Below are experts of layer 7 (counted from 0) of a mixture-of-experts language model. Rows are named router (the router's row for the expert), down (a neuron's output weights, with its number) and show model dimensions 0-95. Each number is 500 + 40 x the weight over its row's rms, rounded and kept within 0 to 999. Numbers have three digits each.
After each expert's rows: "raises" lists some tokens whose logits its average output raises strongly, later layers aside. This comes from a sample of Wikipedia text that the model never trained on.

# expert 19
router:555507500508484460493465547535464564542511490504514536470433498528534475527504452434508506491492494427472515532447421564525432496481411473408484491513483520487464582468476535494465515457424527539534484570508489559452522459509531529536483494528478527497510477520521460513509495516479480531
down0:510535557504503458483474444531481523501517569476568500548578510508449502525485493525518512526481539518563489462517515481538484427500557564488452540362516419517508506481497478486495505447430532526551480434530490513473513537446469410540451590490562557482421564432456551508454438380413485482
down1:437436534496542533490461474474503390512452545487506455566473515425495456576509541491515543462494478591537564493559550443469537534478493403572514505463451450534516497549533483489529455532549546505511528498456578446495523502571536420442465434517480433460435511529546540473556525447520483489
down2:453473460403485501444541574561493489507482493481472559441507498488523556487512508521477564506501560509542576452561474496511435532512452473371463462593491413512470489463476536481514595455524479519514486495502434490480488485576516491432477504482526560544493459484438458546504511489523527545
down3:502525494477552450510516522503435544448534472549464482503495486457492492510467540454534495545468500479503580455475463493457482459579507474461533481541535491399489485451543493519542545495591512515544541506472479470467472537554484551549526409498466564481568501441516472521422515485506438545
down4:506500536474504531529533474462436520518485528499506452486501429467589531473473511563497498489441516426481462510487504487471501517519477540405461470481578597513477515451519461495484517480482490577497563496502514475386441511496491544492439530527520543493433544451509477477473552434487509446
down5:548488522534466477458536460533557496511453515582457466446487527432406443507532433496460413535500468410532525554528507519501494513506494525477530400429465529578464509497521475552502480539500451483507478557551514464487550471487498464527463487487558524439456488507511503456497541496433577445
down6:470540507475552519465513459567483494476450516478484444435469431496488579414437499479501542517528485439487492497503496533504446485441477521574510510455490496557536514448557467456500444505471467464524472444465536536538442526472554584561561483526495519460531490492514465491499552575509471506
raises: " and", ",", "ing", ".\n\n", "\n", "an"

# expert 67
router:563498599523472448527455504475492484514485481499494496539481520466533486543485422466497503558572508460457528525487480498523450541469496509474394522539401553483494511482527451463487534454438486405503514526496436503421533527456498483500485518556544505526487508510586447536517510550565501531
down0:440548524493481476535485484501505534559509417541495587505458433506464504435447516540489546477513503480510522541478545561462499486469503457465485516442508465469483520563514536413514506540510465471552482499489504507535533501514463585497466490507491522478549489532459499550488579504537509506
down1:554542532516510463451485487600521480504471496530506475481468507432464465544508448435485559585506473480566561476522498471543477403503512477457476483499516512515529515517531566542515514466571481453499520560520448523486476501448506508499555492529576549451445428496524465573603426535440479481
down2:543427513497509494497437570497478511494450499465497547449553526505487462579504516480415464485555564534493501462547550488522505486399481460543537557545480489532565444507500430461501478469490577490456550441476479447556482469454454509468470480452581513464515498465483485543469486468534425508
down3:500508492522474467537449486471489484499541441472536480569495490535575525431474468424456532535510514412527438508416433483449481483554482536423522455566432478524493493539452507504501473510469558514520465464522527526518521514489531495512506533481504558469428462502516518454484478540467537522
down4:509491504504482523495522496518493523499464442497461545512512498490479554515470551490494484497518469585514398533508471546442490577403531434500465489479433531485563521488474430405496578487482505447571474522506508546485496508466446563475434493535510489531447494463514507532482498508535559477
down5:551554558530492496551509503470489462506480462526529496515552468359574550546457492493497477501525519473505616475518402519487449542444555495496506495486529541444535536557478458499493475558508509540544524509485430566507456525570541550525516484498491475518500523445533485381503501490476504453
down6:514517517489475476456576538533507505485540504562557496435428494446504410511455461521486527508461448560497489457437472493533497463539466554492580481438476500515440495485458490548534507449497444491545592457448488453457579460485433436446494531498532468480511512516506564498513564492483498493
raises: "i", "at", "ol", "al", "ost", "as"

# expert 39
router:559526513525448500562459496508595482548521499525529491519448479470516519513505501489503528431511489521439548559495490535608522527486507529480547518509456517416517524427487427516471530442461504416513490512506472474426476529431513515544453544558495571576523431505566464502490556486556495573
down0:508464526500509494485592501495545447539401502467448486478504531506450527566470524500461454501529532503446487509496515531390522523527492490446481496519498533546448535459475570483460546467522479505473515483489463519488545531487461488435434488510463492551498552467554484605525470522549542529
down1:553488484531521477587537482447445568515480530509531497558473492464490437492470500444456465475500470462543478575466511419440500417547448444498507524494451492477446542629486520456534469502496507535487465528480516470501598529467520451500460446495439534454516530502510541485532463480540489535
down2:515574516446460464516581495480501488463534476521487523477554606490454454565534447528544477482511453488452529520534515522507465421550502499522427483527393508487523574512516534468467464538492492554503476448473574527545537489513491471439508504528523537576453439554501459407448489517573457484
down3:449460479482501527450478461469515524556474441429493472565514589446473516499478463488484494524497579484470486440450541466470520472478488435445556457426618492501494503576477577440504547552542541532470516459472535472520472472468507509507508499552543440542384511488541420567563455508501459506
down4:465496474548491468553440449539459505515521528477538451509497510459471533498441479498534471427532489506484458512514489594497541517511497518525548522508505443542476447529447459568463478497524451467505547568473541497486552498437558497493583449482523555519510496461518566447576455543464481512
down5:529527518551465423515479477508507513504539485503472531443487540543508453533585411527512480495505549528475456494489567469460449584508543463528361417518468574524473535449486514508546537452540499506526571498578469499474557515504434522531533478492505509523506506492435512508515536493494493435
down6:537474483528428515418512475486506545468480525432545515487414492563429499450530506509505527528449468494537425506502514515494502460472479536405511471504555450557476530529549576502514501450535492463616443476486479462484431477529452589507554521507442492481536494500546475511589379564525527516
raises: "ist", "it", "in", ".", "or", "id"

# expert 1
router:519514548481482503544536509507502517526524533482469548509401582525521470516494519449527522498515516443436486490474555482606487521418495451509464563509457592490454559503497512519549437447457473498508519505455485460443545556472496421485495551525515501527562515531532440436551447525551450528
down2:504447413526499572550513493545479499460504529512454548518506468473496504453474587506509538522524510483438524497591502462522538419483409531535475473423519450531538490499450494499491490510516529469453461480509464504491458515470485497501519435518469490504474505496471515522462528445466479490
down3:493483505453438450471538436436504584425540491554493449500511516445589514469525517449449467564511504476544467451468561473476460483537547396554533540480501475573452480544542491518546506516455517553472495536455503441455477528518533470534534553518475563450447450471546562506507506584431490462
down4:483421548481458438520471506533505443474589461480530493456435456480523525463516442491551484585492508470499538497450468531505466584444516479488522505501465522540488472459457531487581543496493499537520439588492514431461460460532480484481533525453507536443503449525539545540492546501534549505
down5:451528509522514456496487551513457519434499500563506527499453515485506502487477536441540428466508520515450479466495498476497490575497521526445533515512474481532494438518483542585426506477502565549539507531474454586545488484414423459510500506454468470410492534419455506534528405495552538545
down6:496473465493430592487424485480544530486488485488469511543520459461447505490548469562480502565511514496492498432496484631554490498523489526455564502515547460513502433492483471491436458511561531530514527465528506599463502572481447459411479436543499482500431449498524464533502468494503475486
down7:491513519492468422523488469492534529502511465551624523419604541461414542517521551412476547475532530528454499537477504518525540414531478476474489586517453436522546473472506470495468507497490579532479492478480542577453501441417490506451432456455506454518450468475514530454460517499488463517
down8:473461477463502455460581537548493510434542506468526480513584429513535529446434490491457516474540530528440477496453513514491486513558474438590540459539492440418509440484470472481496495451519429474475560487557490474505478475573432494467475486420551581558538507547479554495491538494528570557
raises: "10", "12", "28", "36", "25", "11"

# expert 73
router:596532541451503437591490495547495492488571547474604522546472521454506452551516510446479465513535494450380473504529555526521544531470529496508506531504519519423416556465472469449583491486466500514515485498499512501511481546468501442582469533532480497496502461443486479460497531482528493522
down0:458482505438535494458522512436574537491558558510463452507436458527504470512467502550525452469510571517472498460574534479520522524580461485441483479552555564515486520556489509516569519444602546490506513502553464468499522502494439473473472558444506484510443528438591471541474474531463546503
down1:505465419494473467514532493450537542435545517555517531470512464528525549483463497558492464477450485544507487492450517461490463535511461493502470480532481497540537502564459559495493444527445568447392519551464506455492495422473557509540442475517499488508520511514468553513445445471533474465
down2:459516473451482506486526480471507484503429497499532509460459511499509450481448517513471511522476486544549448481568529479499483508465510485465444569479574423559472499491454553530549517392539560529463535548530512506519498519460547520542434440524554476562477457525458494487485486466459596481
down3:465470498539561479553446490508537475503602536453485515484431559508520557471527512559434489496515522510486457443462530535448519465503477515488462483531487517472431503523444556567468492533534461586419466469486519438498452574493552501427567451450507491417491467479433468474520510482524548434
down4:489519480525497570500495578505507428488453478555449476537514492491462502621452422483472525488534467493466515533479499525474479528435468519548529464509490491483616466396516446569555514451551465581521501448492491568522440521464537550502461531499546508477471477522438520490441473444496484504
down5:539486502489558418521536427477525547500445487504454464469507424563471532581483514508429414534502505516442458541559580530532493435428434501474499490512489502445485540485439465503524454491480491528537543540525538551488490558571427410533593532474498511470496542567477505462448529460541493514
down6:438542547463432586538464490534550471441495485453464453514527472501555513573524544466470501458534606466462531408478584538444466518497469432465463542498482493432515445509470480490488500504500492571489575505497487524521555485488481488506428497482499571456536549528537445463515506586531509490
raises: "-", "M", "–", "D", "H", "C"

# expert 126
router:547445513538456506441522519505589540511486511472475494490440496520512476524464542472527457486603479468439489537493566526488480529472481448570524470534501499446527476518480483495526468444434509448514412539508388489401557533457504532518518532482514562607538514513467457479600550454451506498
down0:520475569475468544530494485474481449473502511447467505535514526514510537472449524504526505468502557461561538526537458499548546520520434541504534474471530462513444513515480505488494470561528591474458514529489512468455533469574490434471520507492533430502501493550419473558570515565543562438
down1:449528504410444502535522413536501517425535506497532510428419497504514519491489542473486511553448529537500548520523468478474555516511501546462525519435548439500517510582584561461477470492531445531535480522490512530566554507531479533441511430494439455549519491488504560497502496517511554466
down2:493455554488513504502540508473490487473512533482522519521567581536456531508527499489478558535486539542560485579428558468503499449524486540516533444437463519412495530506382480567548517500514460504519558580480550502501555446510509574453454425510519470505527455533530533502463469502481531512
down3:518500521545519467470530492513492451539512517518511485537591475537472477426506505518551483408496470518464501499497500425469526488533500477487510427513505543462598542528498520549543437521523520454459478456505482481398483537493617559518569514474513498584493479588456523479547530485560473466
down4:530446465478516533526478481494489537424539525495480445396522559532524480525530520483477559522468489562514535509473477464447537579453480470571498550537537472497539492551461512556514494516490547498473587566468527545413403522528451517434489498480503432556524517475592518516474490479494575497
down5:550468522491481438419518553460586454514418511572455397450528491503471552516480578425560504501441579449524531532518536528527540517485580505494520463530530462507538548448536492516572460547504541501492506469463453547561554499482498522551444520439512429538478575491421458471472523506544528449
down6:485524546506497497536474578521465534416512505455533403468574410502578497568534535497521558530540556486472443502462528453505497454473451524469473489432480509460482503509503497516505542574466475511463481541477499486553586468424486413505472470500502496462441468433492526430501485602510507532
raises: "-", "op", "as", "j", "is", "-c"

# expert 6
router:550508509513454470488465497518513496493554432515472543526475494530534451502598545441544507529496619528480508552481517427492479472435540522505493514472487484476538518473563386514521471476488456453477572541485553537494543524467508518504472533473530555526599465502526489414516542467528465556
down0:580522559529503494478476465531568529457505438525471444560574492476524538531589485529503529491475507494500506525460522486486537428512498525473526459452507514420529487519505515536575467448496543470457491556502511492431482508532441531499461466535440517420540448581493432457566595536451550524
down1:506513531477527450545530375549513513500530493554473551481538484458433494533452485494520526507513496528482507543521521485463516507561573550497439483430547473565492497446447558511517528535512543551532516555544495553555456441551502481528484514481493480534555480495470519508489507496490463486
down2:576565503487547439532560550539447504467584439538468514453470511538436539529520512469512427530503498455459555454525458524564488488572450517493569440509531498521475496547511494549492522553523494516528473476571465433517505479579509471540475499534512534549459481447509441538499471526497501494
down3:526465441473428457552503534467496525487482514485517475500473476438517503533469466518464457431510513484488450556483468485469521540446486500540431481495510549504544514502533465496541482581490502515467512509477534516440497470591513459552512449468538489525546513464409469497540449448456480495
down4:502458541533548494526493567489495471496445472481451576437537503537442563419576452490544466448587492546526478439468454428493496486540481561498577513457508480488538502474526496488520542488475487487469417510448459486470513529562451432562456507486460551455509548558472488458484471479492567444
down5:556579477502446521473550483541478499558480493465479483410446496539455559505511548503530410491497503501542543525484475484464499522522472528501512404523486570463490468526521482542430456502511458467510401536570508521454468487519544554391562500540455522520456430433472513462419458552508557563
down6:489568519486607530505533489508462470443532462514460498519505539482563459521476496450526448453515500542478460474430472535496439540489460457531520424478529453488526588480511547511572451529521534415519509515470490459553477511490464497487462465474457541474511531469506484482510488490519413525
raises: "et", "ic", "in", ".", ",", "o"

# expert 121
router:512476502475433413507412477425492498534551519488460511520470542547545509505543523463592530457512515468487533515483495449505536491490519444480502577529447491498494525480524439460503393480518487484601544503511473448528555585451548486486418506516555473553592481490499461485513446527537487557
down0:465522576551525486532512517510486576494451537423465521531475506459548525491528519472401503610521495454436545576440484476535528521462454492466441484491482514526511522484532484520532592497498532426502508451540458421487542472501474532503466429589461459500523584467534493494457434507532498443
down1:464496493504478496519456499456480509524476453468488527500466525463420494473477493454541466488534465449491538534565410550553513403513472523536482543504518553540538468438455479495496464556480498417537457553476551534539563491469476492539415595520485497517579490479452525529549584468533516460
down2:463548531496539509513488476425444554491559566533498635499521494558502443463458434519483579460505477560476487502453492488492507482551479563476476576549476509526405464538522458471592496550519492553433509486512496556467538503471489566485403499538486461524498532540477539533529443459476471441
down3:517467552469440487466515520488474531511462586507477551485556521450507481536547558498456531512476497535497533472394489463493489533495491512481528576413471549539576449528438481502498551547495539477543495477468461461445472506477505488454424481417534474514530516501493503421493560501487471437
down4:539521472515539511518625464444526523414477483504507528515518477479552494501387463532494488499528498474503389460495569519501473480482506556518519495505435532438578469536491469577444514476525500447534447541498496532482511488424510513488528517509538523476503497457535491450456492624492484568
down5:512441570496473482440483554477558483477507495483485583518522533485461442497557407512481563478461501463518556457576455502422440452503504430483496548463596494541467509499433526479520506458555536484515479556498525511520462539446490503445503567529561491525449433500478517551512472515520558442
down6:449555540495577554495563522421487523457455422524491437533554530451478503442481513512511506430479528471462476482511481500539384517538470486533542476496528421529426517489521570550527549519514478519502457494536525555501460499473445446497557510461388512498464464481498530533537540413447520501
raises: " ", " H", " R", " L", " B", " T"

# expert 117
router:484487530500495461562511548480510497618501450478530571510498497551529414511583473466476462548585571493430513501493458489559488574471456472532440495513470533495468518488494445479540495438420519489482474531502504483476533540486472477468446534515551557532527526488569454425545531520524458488
down0:500485456456523542475507509494492503484523517517523536509445539496380533468528492554544500485526491435475480475577471485502438460456497553507476518507529502468540437558560527459420468477520523535491567426444482532477478466538448423545508546449466480606511481524532536501439511516491445474
down1:530456469472527582600526463508492517492527542471498513532463469518485537464525496490473500474477475574537498407504498473460519480483503520509524484561523578472555453474560445450450435486568555488470519504499521606485452510486492528480527473460470518499472511494497446504458526524504390467
down2:493532466521512497477426483451525480465478488578523518550505498462454516475527520498542498579443505566418512558491435498478554478552489530493561508431499540515384512533524452530456523541443536439485547520518500589511496512433507510463521477503538560501503548481440536480480495491514507497
down3:438555525500503536491479446487521511495529452477588484484481479455494439434576509487520514500508595493477512499525458485537545437478512508469498507508562542532540423498592491484467473525467501518577501447519475485433535441494542508544522486515476500504538515482485508492551474438502398528
down4:445488456492527420551519440575472495499543536438519466519487552540571507483517564552460475481526519480535435450448453465542463494450472487453426462530526480571442487548514556529554483489507458522551533521428510435526458554526565424482510439520491480507554519412525542445503505520465435490
down5:487543470492477531559501543484511529453492467421465536466495512623490539515525525477451514412458494558528568426458557528626492493546476538484474513489483496486511551476534509538488478501470465512507536451449435495549479461457582527560538504510479547373475555474470516482436476484457490568
down6:494484502510464571492518523436570546542507566480435518545541523486531529435551507475474475444545531508539523443559483516458462461527535586477483591483514438493540518523501462506493485469492471471519517493498477519606482464561529517437468475558478526406483427505452487511580500544543447477
raises: "16", "26", "25", "23", "14", "24"

# expert 58
router:563497516541505456560478483511508467565529489429517556511435531490517528538553447452556495522578549504472530563463509463464514462495474529481441508468446518428501474469515454479583485418464490459504511501394510535483570502459515472523460534494550463523552449487491545445496495514514551591
down11:507543463554528526486502485557457555500609446535526477442476452451492434517523538446500531437492590518483525489538463470501486512512550581471498540489535509458497415486506506445538547570395427435613477497490485545583456526479496526480497505561579429450575545527470412548462450474475506501
down12:522519485435531550547472512470466504502485452526488478485468460553498499531524528547527432528454466555515522505449542474461435475550559473497424597594438553552508482492536425435508521539597430516482482550501428512458481497453524549534591450516465500462483540548545542429513486467583524476
down13:528583465538538455550490417559492510538489421474451482485504471523478544499509466448506538523487470497560523526560512471569514518463414595546548531485449461476457470518518427536558485538507512530471553436561502549507518528484435472533464477540481551521509502525505543567531501577525463542
down14:441520500461501423504541533538485527561492478522541511553579520501435495441464577527488415491489557472565523550469529449584486432465473549474543531557502504502532551456446491510444465469471515477560500496504489534431526462499482503512472509470505528510530488440518561479525536552476509508
down15:498489516557508554494516529434470552511525509499560518498514528487493433531444500470443466527436505467555555501456538504502487551456509563515464451596577564490408540514534454557550529496498491463578547558475461487542502468501428497454519418520606543444475468484484505475441535471517510492
down16:527507473562468496507496511510500486516482504487508549506505464471531442486475521457534563502457452475497453428510436519491470541539490465483520472545514500568496506517489501434435463567490449472565472484507532496431520475516525524522486564473549439501560493451593531504498513453587472557
down17:493510530523517493581566464475485520525574518419543517516475519534445431571484468466470512514508408495545445444515518497509467529531534441539512486461478462480463479442518519502505488586466490491480505571512553491546539525550535522513507504500542415525455554414462526548422490518445515432
raises: " D", " A", " M", " H", " V"

# expert 141
router:555504564542506463509463538462510496511485519471483518508487530521541506549538406428521458495597490496440518525527434473566544513442477523500492559584519516472509515479539445464523468453495437492520479554529476493478510511508527422515501518468557539548536459521502440434528511547549491482
down0:539483507473441542585497552470552522453476504563559469523493532497538568531464513507460536553550483521524573446481610433443509547548500439485521546469456530491465487459494496443440553574499481472451479591404537488587539500470499436534524534517446541459495534520529463471518513525431459505
down1:508541547477436502496503520523563461496537500535524491485464447465454536501496523607481496550520474474495554527462547505391506513539452555526492482490489536564476468467451494477583527531496426529521499488527463493484437510586464511465535496488560487517486500553558497492454508500457454447
down2:430444475479483459517507496538526445522493543491545519477497572500516475536541539478539523455482509499453508549461488502499398512499550513516459494479459485520425533509575516493526493581534469413489502524552549538442504529479496549554495540479486478510488468597505459588541490520487509539
down3:454507453446504538518521432517513514550490505445437533503463552537427450521444511585538482463542460533534470538526555477468471495522535508500524537444445513531520507515517508489423425515454534477520457508523441507488364495500461538523494535519461478529590472425561557579430454480465454558
down4:457561505510485456526530436563531480526550551449475473463487443474560592541429493509518488477478471496552511463504522494456510457483508464485532555537476526467416517475513556530523437508501447480480407480460489472488464556452545497466474564472457478464497480561538509340517523486496537526
down5:508553518530580545456558528445555500556444514492560506527573481498605494503524519505496519528472509454422482554504510543475512440522489524562420540469549520497476505531437498459454459491529560467506575483508514473453465465518491524460549395492508513445502500452461475529469481531440508513
down6:530519472468518548543461549537574509514438441544489533473458504487449503510474585535462441467530557458545476482496512450549511514472512498508489546546519542449580507544581499516424532556561432465486605466414502542461507481494503530480518569521464534492519564534545544496500505466537534533
raises: " ", " N", " Un", " T", " Total", " R"

# expert 107
router:536527480518458462557459527462501554552531454541476571477425503483511489533503513416587552497466477519424475466485491472498537562495468432562417579527456493501477500474513487482484506413496486502519540513500476505481526607443515525565481515474495499577491507497538454521540490432523442513
down0:493580466484501445513439492579427438521535508503482492541491452499529487536586481437526505532529492534503480462520478529490466503468526536532532486562449520546563504484400517492541432512520547527462552574531493469542484484454482484486545555513506480492494525489480415438512533547500503539
down1:513478462482483593476409531508549499481496514441499573499435517472500488520423466508452516430400551492502514563549536509492491554485560480480510607499577545492475461472557472478537529496445466444497515522480491423521485477450479452552535521526505498502573428537520539475506480549434482438
down2:463450518487466434461545457557507492487539531517477550476514489500508493502529512508460466557511532561518513507531508423489505517634530483479455524443472462570424545458498448522467449512483549416520472565545502495574515539498483479557499534442495412522556578536444444499509494467492465501
down3:542527507554441467522524521526449402477517547531464530453550546547499481484528523514560472472520418504483494477548588514585478462531506533562478450424423466432543468453552480541446501526500496540497515549518486545576497516491457512386500507501458500453550476518442507516460512480543542510
down4:557539459503499547473563521485489434453500595501523557505516483545503449465519546521529477480413518471573437415508444487521440468532419543496521466565522549450469476506508583484478484547524511554588478478479488548477501535463529490421509501482479499459471470483550546471525470559477489507
down5:522513524501587471496476606455494503527545521564523507486530508517500515521464432481464426474467489545514513528429469485459471604515518493519534556519455480493471472506442621461568499469462463498549505424542469450523496481519523474510487480528483453530500496507520525428552437512470441476
down6:513454489521504526532545519524489436448461458539509521502616484518506496484476528453505559532515542499486473578472441515482499598469474562473536443566447476501496480473471499585462532446503429521477445471487495513472486470549470494464485447453521482561539548497435493475547493575490446441
raises: "including", "or", "in", "with", "ex", "H"

# expert 79
router:529526535437460496528473510501447503545534528526529461484485519503552524572497427478548438451506543465417534523515478443600498522495507458492483572521501509434502540513545470452502471430472487466541465562521484477474543499538518464484467567480530514550566524518483490527538502473558523490
down0:421446517571513481494574486474468492565572515502424471492595477515576515517488503474519451529504477518572443446456502485508535463514468481490502489463519516462478499566472521420461497530454527446454517495516467476601507558500497463516547486416467432488439546525478466537550501555523431533
down1:504507521484518548488551505472502535504530506524573480432527467474437445468535512514483480520442472567471600533530512484439485608478544643492482492477506531524492538471541576515532533545472527509505519415471539519515481515431523579434479489408390499497571518472545376549506590522526478516
down2:488488455542502579519499516485561545525465473531525489517542511511511465553481539506475467406427468553559572479541480446518514448536493474520554441434466560489531510466592529486503524506572543483430479493520544514513486564477454511485468431510472568487553494467457460540444532461508451561
down3:525481449529530484509494438517515482496473525485524467497533489489501545515469579545410503484510473505465502518509532560499614492464538522483513521432556482552544496513501552459511525475477515576505489502549491588557598434467426602440457506420560507511463532463470502483459466505470581508
down4:502488535561566496558471517585592511487466464505455511522552508542479501537487577504519400493549527549505417457507479468459429516519509534521532505494547463531490450481474511492454430524464455461538514452497521542430482475529486449494503588527501456504494531517507499471490532488456458484
down5:533471484511511530507551456486514523505474534452451480521504535510483513505554449493498580638463542533436508475390605530487452455510469520445472538425503478504515510512492506504509462454472469473500486484466471466461456571467398543539491455555495534460527517499562554402407529458492558476
down6:528414494500491500571485532485465486513487476488460600510519508494448486517526495507413479547481521505487457540524506457506474495535458471460468438505520552608584476550514500537486490479526597528448508492489534514528512518473506452511500460510495483576486417424468476516435574498510606456
raises: " ", " —", " –", " N", " at", " n"

# expert 24
router:579532572474459499552467557455547529586544507490522545558514493495557484557555501526521557522528538448465480532529474495505452479492556538525534541457529547437514461473483460511499463438504449464516477565497488479477535496408466499509416544537439531523500454484579545514478528490512486489
down0:482488539527516559495565509439461501494536521525542516522536512478498545471559436520558454483526517565469505428563493503407469549516476528407491562517487523496525515524506444457511490509473460517490465467470472572467556483399459442520505500441479478477505585542448488562514565473468486524
down1:493409530454452505509495468543446559494541434509498531474541522459492525516543448533515586413551491463493518471493435484494516444525488439517570481440489500523463516453527422487470569542534460462519483453483570513485459520461499508436578592486489501509489492530536513516524452483546477490
down2:505534489498484519482437469440528516481543557516508497605577526491467494440484526527548520465468474538481529467425482458496497459519469570561524445464533465560462516462548414513511555433496541482459487502517549565502483483498425526460550459537485432425459514528482485507455554500477394539
down3:622545466477559553464527504499433494539532489456516492487530541460470469513482469519542490568386479527531502530453463527497462494507546442482480421488477550551487516535519565471504526504461525535505475603558490500459531532490530502431481492526498428457494520424577508433517503480527534513
down4:520573412484478538453456502491544461480523525533522513531529563453552532526511451512452472509471428501525451548507503470417486456518511577412499496526507565581453511500507547467457542526447502475504543544518505550497594500531400507483469465381528527450492482549534456533508492484513450477
down5:527524511429490497481508465490480535504523495481505475515490554514464551493558545581572464413560477469592550528488421470517512575505578540514458462463437450406533498546473471502411498510514521460557532446421560475535428530495502497493609495510455540465474470496456491485467484506458497545
down6:493481556482548483438504519539537521507526455446480480531507510518394492415535558565495527485501504518488455529542511577508504400485549495455476453501534505496474501474607521466509500444450500531453541475524534616479454574485512549501466561490460470446463517496448524462493405483478433504
raises: "c", "m", "l", "t", "v", "d"

# expert 40
router:481516550574510528517460517545570522590537495515543507533481532518524488548545484436549511485587491462406488504540597465491464476506490455494449539510507546528534459520539463454456448478451488496525492502504472507476518592499518496512473559483494547551522457478477484475500490554533509488
down0:479446463545530464499520528473510515386497498496479548543532537479520558486498566572401474486504551528467486422545468443410475485548546508517544503524440535505453503528563466591505526506609504459506507531494524407563495489520472514432481565493531498551459494490479477528514503445517502493
down1:467474490559493478513527556549487437498485507489518545467510487495511593523533509432483528503498550545441561541484528440509499520505511432485460570540523537519518420487475546517465505488466490454463489482466466534478459541530487527484417454450466505487562553524524571450526445464395447551
down2:522496518500502483481446458464530505560537505518415463480498447488542551406503502477492476522503501454486438415527512455471511489537467477482520575463507493481527553553501549570503510559498453456590581561515548461488477498491526408534513531559505512459558485476490546532476507499475429537
down3:549475488510542523517541475488483523436509480511486453518515456517535509453499474576443425535439528467560554519560472484496574584389473533494524487513525553568510552517533497486484525607539500446429496482584520462577522552486466529533426504510545513461533528525532440468489512541548468525
down4:541496520517498522478495499490499493482504461552544476486532464568469458492490515463480501518455527551499492554530476530415522450542473416532535425495502598482518502496531507529562477543488468540522502483478515392465504437519499550525451468456452512458529476546585529531512507562462475464
down5:502485460501480559534537532501501493594509505491497494466516471506495560432467513490493476524566495502472447458409478510578470457573495525447555514542606512483501493542436505532517493465427533477514454477492549543445463469461507486529548440498474490543560435584499495507511528538517436498
down6:464423504479451476464531457521473497558516479463533452534501472479456499488508473483523532503551478500503474564488513508483499541515502489535494472567485513519519496478515460522432467447492516519518523505576445591532462430461496508461518465448576599540501464522507469504464489495485489487
raises: " and", " a", " he", " the", " which", " in"

# expert 65
router:548561502516547510538461459484516524522483512538529577475505501495539489535522486405505554443533531506477444519487490474542521500452479463485465547472383565489455506505509426481598509469429497472503493517503506526527537532540507454517446586534465515475493482477559443510523532457538545502
down0:543529472389489476546540516459477509525434510501547474527462497472485554461568490513487516486543562404522571565503505573482525489498449464458510512531568494527499548490546548497450442483513480560470523471554547449509490508498500438401467529572457536568511458467520531475493552518523516489
down1:534503487541441487523562460493489491491415518437513502436531495464499525530463500482517485512497533507467538475407509525481467479505597569541508486471614441542467530551519552516491545569521483477469557434478484558431537587481487470502505504520520505495497472510535438585484453530470432514
down2:537499451456468487489519552494554534491522584438496504513480509479481499442496553561579489584484500531528540455429452469537498513614459517508517452464532583500474488484497568492517486498508458502497502562501412483567507474543522427545479555583533535429493516438469541608418476546486451503
down3:418465531491491418516524485595543444427515473442407465492518525534513521510468480550526592486478505498546422494492430514476504462465429453465466522474540547603419471478559515518428522460544436477562533465436487518470503541546509539464526514511470530458510494481523526435465579520499458472
down4:526561515553498554506454559539499463448485474458514516513477507517490469464475515496539448433528487531519478455450458482506482550466500544493514467491505511498445518486529471449462535474567530532530455484520448491563540540515509415482525498541513469540497517473486551507487473547518494489
down5:541533529403492461467487523581443602509487551486496503541420498501525543550436498495507502490481464466492504480488441530569521526512436429507444542521455567552404467520489484469520460475508472437463511497530485537502498531478484470461495550494529474466535534555523494462484548499581548528
down6:378450483457418485486527496554515515544594485438516479489450456420511468422493461564508513562529537499481493490517468502481537567494472502474528607491553429451508505450509503381524458509481526514486499479541430460548516429461450548546520539492520487569552491593486522508525500516486462471
raises: "0", "7", "3", "6", "2", "5"

# expert 129
router:610527547591401481548460517464472518544531505580531478520461563474512482536489445491512539513555535421470527549472529458528521527441536535504475518505470455453513553510517474463475491452428493463533465527515481471426523500476521513516452547556500537540512478466573461496497487509497521471
down0:477452548510500420442450480477545483454514506504450576450514427478534431584515487424475519511489452468495545471498443518459478488546557478454538527530531479543464504544479501497466470461488492476531501478420493485495546495484510504532553523469533526459487543494502570562449481538397457580
down1:553513554511491457471520497493496506503556387463521437571521440476563512476511561508438452605466522476521490549431502474521503560485481488453545495502585489522537586513461545504547515517457453511478521546452530433462535414486580457472510535528533446526458537433510463560489489478430507526
down2:476539492484519520542441561577456531512554541527469442577487491484476563445475480518474490511421563497437476417544544497483558543486585518523473460539522443503518463512479525478469557467562489489570524526469440469485504485589451523480479494461492573457443554498505532450510484549496481545
down3:560526467492548435550563480531477450539525523549460512399481470554515551503500513459530422567501428591498469550478476488477519524491475548469488455545500546475511429512409432504495417530490475444481502519592489484518460465501505458489524458527475457554429458506523537478479500504484533490
down4:610523560483475515501501556447516493462479459400511443503506477576463463518527505555513444478512493581521451468462485530482485511505502568479546547459492554424537490426481501481490629497424474543503520450491479531518553469490482494493484497447514450393484493498502488455487470497487523488
down5:491509464519468562499523511498566449495501543503468502536500471518508567540465488507523507432489525502480469461503497522520485440535475520522557460564496546451499521529517496468461409512517501501426466553487550516497510464499467451606444406470513457456537543481517492469469467572479580480
down6:482451467485490482461481498509475382501480507445512475505510435487495419542499516496457480495501542529516499554521452434543530494492505523471486533492499511496504527549425479453536520509542488474552532463490547588519525497448508434472513422519479548514519492441465468464502500535491510518
raises: "at", "il", "it", "ag", "id", "in"